Weights of a small mixture-of-experts language model, trained from scratch on English Wikipedia.
Experts: 80 GELU neurons an expert, 6 picks a token.
Training: a variant of Muon for the experts, 368M tokens, 5619 steps.
Below are experts of layer 9 (counted from 0) of a mixture-of-experts language model. Rows are named up (a neuron's input weights, with its number), down (a neuron's output weights, with its number) and show model dimensions 192-287. Each number is 128 + 24 x the weight over its row's rms, rounded and kept within 0 to 255.
Before each expert's rows: "gets" lists some tokens that make up at least twice as much of what it gets as of all text; "comes after" lists some tokens at least twice as common just before its tokens as in all text. This comes from a sample of Wikipedia text that the model never trained on. Tokens count by the router's weight.

# expert 0
gets: " ", "0", "000", "4", "1", "2"
comes after: " ", ".", "°", "-", "aged", ":"
up0 [121 109 109 130 159 147  81  90 113 144 147 148 131 163 172 138 143 162 140 149 110 142 108 121 129  97 114 135 119 137 115 143 148 155 142 110 160 125  98 125 122 147 117 124 130 165 106 165 126 107 152 131 105 121 131 136 113  94 133 123 111 136  99 110 109 142 142 150 116  85 111  86  97 195 125 123 108  82 151 130 112 133 126 124 120  50 100 168  85 118 113 139 135 130 115 168]
down0 [117 142 136 145 128 122 100 115 123 115 115 145 128 133 142 166 133 130 136 145 116 144 120 131 157  77 120 107 146 128 104 127 142  94 156 138  93 201 139 105 127 136 148 122 129 143 114 158 150 109 168 172 118 133 133 101 126 131 112 144 133 107 119 133 158 158 113  90 144 149 107 148 157 120 107 121 107 105 148 168 107 100 109 209 110  82 137 104 161 109 152 140 154 114 141 130]

# expert 24
gets: "-", " |", ":", "|", "′", " /"
comes after: "\n", ")\n", " |\n", "0", ";\n", "1"
up0 [111 120 115 158  93 149 139 102 131 136 151 120 130  85 126 123 164 128  85 135 117  97 144 124 119 103 138 133 136 153 157 156 143 140 157 141 149 122 113 146 156 125 175 108 105 177 141 110 107 170 138 130 131 122  96 143 142 127 145 169  87 120 116 150 109 127 101 110 114 126 116 121 120  93 147 131 103 134 152 170 130 145 124 126 133 145  86 106  78 113 163 181 100 122 106  88]
down0 [123 138 111  67 136  88 116 124 138  96 118 149 127 133 161 115 102 144 123 148 117  75 148 152 161  83 130 146 107 104 142 144 142 171 132 163 120 140 137  96 128 145 151 127 137 107 138 118 139 101 179 117 144 121 109 106 122 100  87  83 124  79 136 151 128 138 165 154 149 149 126 127 141 170 125 143 178 160 123 101 112 161 153 172 148 157 127 134 111 124  63 189 125 130 134 156]

# expert 22
gets: "'s", " his", " the", " first", " American", " their"
comes after: " the", " of", " a", " in", " his", "'s"
up0 [107 117 122 152 132 124 162 104 106 186 122  75 107 133 103  98 148  85 119 115 137 160 146 147 107 148 158 103 143  89 118 138 154 150 118 124 119 143 152 120  91 114 125 104 125 163 126 137 126  68 128  96 158 112 134 132 116 122 113 121 116 141  90 113 156 118 185 147  99 128 172 108 121 127 123 120 156 163 122 148 146 107 116 113 142 111 105 142 142 122 193 136  78  97  96 117]
down0 [142 146 131 175 122 104 130 141 140 102 114 146 106 163 203  85 140 136 173 118 144 146 178 134 142 150 139 158 141 138 102 114 125 156 144 113 143 114 116 156 101  94 111 121 159 128 122 103 176 108 122 125 128 137 159 115 143 148  86 162  96 151 126 113 108 109 130 145  74 142 117 114  75 136 149 139 133 107 131 131 134 147 134 106 137 164 129 140 112 133 175  83 113 130 124 106]

# expert 3
gets: " he", " He", " who", " she", " it", " It"
comes after: ".", ",", " where", " that", " when", " which"
up0 [ 82 131 147 144 114 123  73 158 158 148 115 123 141 101 132 156 103 144 114  71 154 123 134 106 133 120 122 119 136 118 105 137 163 136 145 165  92 110 127  76 134 148 111 153  81 126 167 104 132 161 119 138 153 145 182 162 117 124  97 119 141 133 175 124 139 148 118 132 108 148 115  71 139 128 117 117 141 103 128 157 120 142 147 136 160 119 133 178 123 131 137 177 130 109 147  80]
down0 [144 139 120 135 146 115 103 149 139 132 155 162  88 103 146 138 133 118 132 136 161 105 115 129 144 162 168 129  91 135 172 169 128  87 132 127 148  95 109 139 124 125 128 117 100 104 137 126 130 145 180 136 144 147 139 101 138  93  84 126 128 126  96 121 136 168 100 150 116 138 138 145 127 134 195  87 107  63 123 140 145 124 146 136 148 142 135  94 160  97 122 110 128 153 111 121]